config.toml
routed_scale = 2.0
batch_tokens = 65536
seq_len = 1024
dataset = "wikipedia_en"
Below are experts of layer 12 (counted from 0) of a mixture-of-experts language model. Rows are named router (the router's row for the expert) and show model dimensions 256-511. Each number is 128 + 24 x the weight over its row's rms, rounded and kept within 0 to 255. Numbers have three digits each.
After each expert's rows: a language model's description of what the expert responds to. This comes from a sample of Wikipedia text that the model never trained on.

# expert 8
router:143106147120090110102131147121125130111076118131105118142137109111079121091153157140100113112121152136138150074148107158111173152081139144160139080130131132150157142185131099137077125128157122114117093098118116140132082108100150115128071128150135134172099146151068149154198155145133105145097079134066127126179127119134133118135121121135149089103190132122162153132112127146118120141135161121114171108156097153131097136130108144190163138077092143061131114112133116127143160122164072119137156135109129125096153168158114130138133118125117120105088090114139101121105130110176147177142116105105086129134141141150085140120166130131113131130125115127118129117141130133126148137127163140134104130174145108127136139118168132128144139160154150111153144132150095056115129126098112
Description: Copulas and prepositions. Linking verbs and short function words such as is, was, were, as, in, often right after a comma or sentence start.

# expert 14
router:094095122175148171086102132124131178147130161140151123106096106133156115156123114150092126147095131146104154130135124117148154148171120127113099109144136110116152120092165128102124098135104105148153120111122146182068103102132093166086115129089105139131092079185122174133119131122094112151127175148118116119096149133152147132093117157137144108122147098125126129119157140122146097071107134142092040169155121127108090090115142168083131151170128124110147122104128086138163161158130132180116087149150149139130129133169125119118173121130107126108139135177111124155165125118196101154126130114140094114113126123125099139163144104139140110130118127117124092122125127122089129138147113107186146126137110116147091138129148152084145147087129124130105194112138075081110139149096149
Description: Stub definition phrases. Words in short definitional openings of place or biography stubs: district, state, club, politician, footballer, American, is a, member of the.

# expert 13
router:105177126186148123121102194137145153120138118117119120140097087118162121143144108142104119128142139154123118118131138120125159112155099119113138146131073119120110116190120116113124132117157124157114093145191116075150081102116105143074103168132176162136078085141183161116109156101135112101118115128156133154134185138138103187105105177121103105148109173128133126127097107128155128106119149126128137148103128122149139125143113141129126153161112121137179134146073093136158172173132073146115153166093091105108167096141128152127132156143154111105110122122143098137124119138160114153148124136106141102148147161141137130120108116089186158152106127134118107137111116152111100152135125119123144100135107155124130110094129139119143156141135135135139155116146129093131131168089103
Description: Foreign name beginnings. First pieces of non-English names, often Central European or Slavic, such as Sch, von, Pat(rik) and letters like ö and š, in sports rosters and seedings.

# expert 24
router:106107148159144150121092143135124101147108158102118089130138147146143140132171169098161086135095147140140134120159124126114165113135146082108085093144104143146132128110132184149120134107127119120123105152156132143150117175095086113165066153110137097140120122154132179157128149111111129153160036123145125143155084131130113146091133124090129091121085133114141157139096133167147111102121075120127098115133117127153116133105072154123137164117139100123117161123108089083097156166110105139143118143135140096147171114155123159113164116153166108083169132160140096160141108098181149118153137084153139073115133142093092125164141148104180124132107142135144102150124095125111119170118111144170089154161125133122107122133140129111164108125122109129149173107139136077129144142151133
Description: Punctuation and connectives. Commas, semicolons, table bars, and joining words such as and, of, from, by that link items in lists, tables and titles.

# expert 11
router:156105099112108125115119142123123150117089151132106120151152096122144148128133131117093133159160144144120116137131117120105142082139132118138131095143095128163132125110139134143142115127136126144093117120128127142139128149134114108103144124127135164098115130162137139150139119110147114147072159142090145107161144172148165122130096131117124105076118113141097099114125104109193140097116118101155111157112130129158111129133140110127139161168147124097124124141121168074170159111134129142132086104152149151157123143173117138131154159122130149063050110099149126124151137121124121118090171100119061099118110195130097148152116111138123146144127153119121112147121132116124163146151135108149110130140145145142100087144139139102130103140129156130140167115152114112145139123123164
Description: Articles and determiners. The definite article, often fused with a preposition (of the, in the, at the), plus a, his, and subtitle-opening The after a colon.

# expert 17
router:106156080144144110149116143095158124151142120057104118112097122141154139150089131146145144150073143131128116100151096130135169121129110119161141088156102134140133139126148125110151127135131136160147121152113141121137115120129109161110102157134137099120097107154102115187130088132137125118136168158114189120116139135129135137124110166135104128137150128093147104160087125128122121123103135140186143193078103107138110122153084181133137122143107123103150124132141152103171186103117118111116059090141124081104156142110118128135126183111162130098147100148153116127147098119075148135157121123121119112103110149113087127142141131107161147159128154144116115133176131154130108101165114126112097141155155142158125130158129141085142135106130118157136186132118159086165159096146132
Description: Line breaks in lists. Line breaks ending infobox fields, table rows and paragraphs, plus list-dash tokens and words beginning with C, such as political, public.

# expert 18
router:116149127110168127142103114129116123106107107163163069117155119174150117141154178099146093162140128151084184104127106129129122110123119130137117128131153110120139148071106147137087165100117116136118200106137113150153123107129109144131171118173134170132108140148152116109186123142114101100112139139146137076093122101141152101129127185127135108087142122098136131160055060165138098121127122097160124119121169165173111139082128182145117088173128136127131134156122119126155140111086103122127102148083111135153136112151160145119137137129128096096114105110136142114098169119154120147148106103102173136128130134091142131124113108145116140093117166189098118141175064126124145126138132129115131143089112154126119081145114109103166108110112090144146146108128207127169085140128127
Description: C/Al word openers. Word-initial pieces starting with C, Al, El or Con in place names and terms, such as Con|ey Island, Mont|martre, Bur|j.

# expert 21
router:120145113149087157081113123093091164162102122152137153135116104128116086113118134130145122125123141123124134108107117097135162104123138075206120135118084102126152096126110128126106115130115122126115135154205121123136065114135126145095129144132117165199115106125105152131123157028130138101132120172116136119135127139110151116096122120105193109101151127141130103104120126146159119091117130112134092123100145108131107098123130141125083159158107132134110126119075112129128154112150125101150095113112102121094161203171077131140132147149172137054094107191142126142179144098123133142110090133110128133131110147131144135132105124119146135152109114118087141125179089162137122155139117113159121159117119124141113126113135114139114126124128123135116149111136132122146128128137140
Description: Arabic/Asian name syllables. Vowel-heavy syllables inside transliterated Arabic, Persian, Vietnamese and Indonesian names, such as Shar|qi, Kh|ail, Ph|úc, Ha|q.

# expert 29
router:121115091141131088093141088115108110158116181159109137116087107153139146085129148180101100146108138128090140115140102110163177128147115103138098090160149104103119101091142143145108124099099119132103154155132113156128139131144108161126119133131141125125092127094128161144117141113115119148126118126086116119129143191136097130119100174113111122119121121115076143106128123118168117109109129140140135142098136139094129102187120129115124158101113128113174129116093104152133135098129086151101110139127174125160128082159053144145069138198130134057127088145095120154153110126125103157129105118162123137111113145132182123114149132123134143141116102138086096166138141154127197137126128148140115129140115119118094148143099131090102178096168095160110142127116160113074135124151132
Description: Cities and clubs. City, county and sports-club names, often opening a table cell or list item: London, New York, Toronto FC, Carlisle United, Middlesex.

# expert 16
router:142105141152154082122115179160140137147141139166161124103145086148108143127076123111092127111120128106091119119174121131101160102127102114167150155159120122175150126120147146135147126132087134133114115119173104167136074132121087108149150117111126104181105135140119126146149139097154097120094140147124157141127148139117118166106123157096177124103130131116095135133118134129126138121128133120080117124115128106159126102117120154133127077113156131077107149144116100114176145132101138196100110112130120172130112129143111156100110143143101132102157101144121082156147144124126116101119172116105088131112119121157096145119124122105117175146149136151060087158143165149111150141180153154141122156154092116160087125139093139127128122105131081145098133133129121086155137113063141
Description: Capital letters and acronyms. Single capital letters and all-caps abbreviation pieces, such as the I of IND in race-result codes, ASE(AN), and letters like Ö and E.

# expert 28
router:103117104154110112120133095092131149162144187128106127106091084111119099099164156113118098131111130132116117107123124091118133128128093062151114107104111127112174095131120163078136122112105107119161090136150111160125097130140084116099126089129148116130143102094125122186155133090138153140114110128098134094159149136127140158107124131103143070129126105125129149127092128132158057111113089149134107144058112136123130092163114142096133140152101094090116141121151102143144133092125104140124081118140128080139144117128070143151153149203180142058122162127144128149171142137133136108101132123144123090125118142114112137127113109138090134115106141119114110123172169141127169157127130131155165115123092126157161098115128128077128110101135065155092162147113171103131119127110124
Description: Sentence subjects and pronouns. Subject pronouns and relative words after a comma or at a clause start, such as ", he", ", who", "She", "they", plus subject nouns before verbs.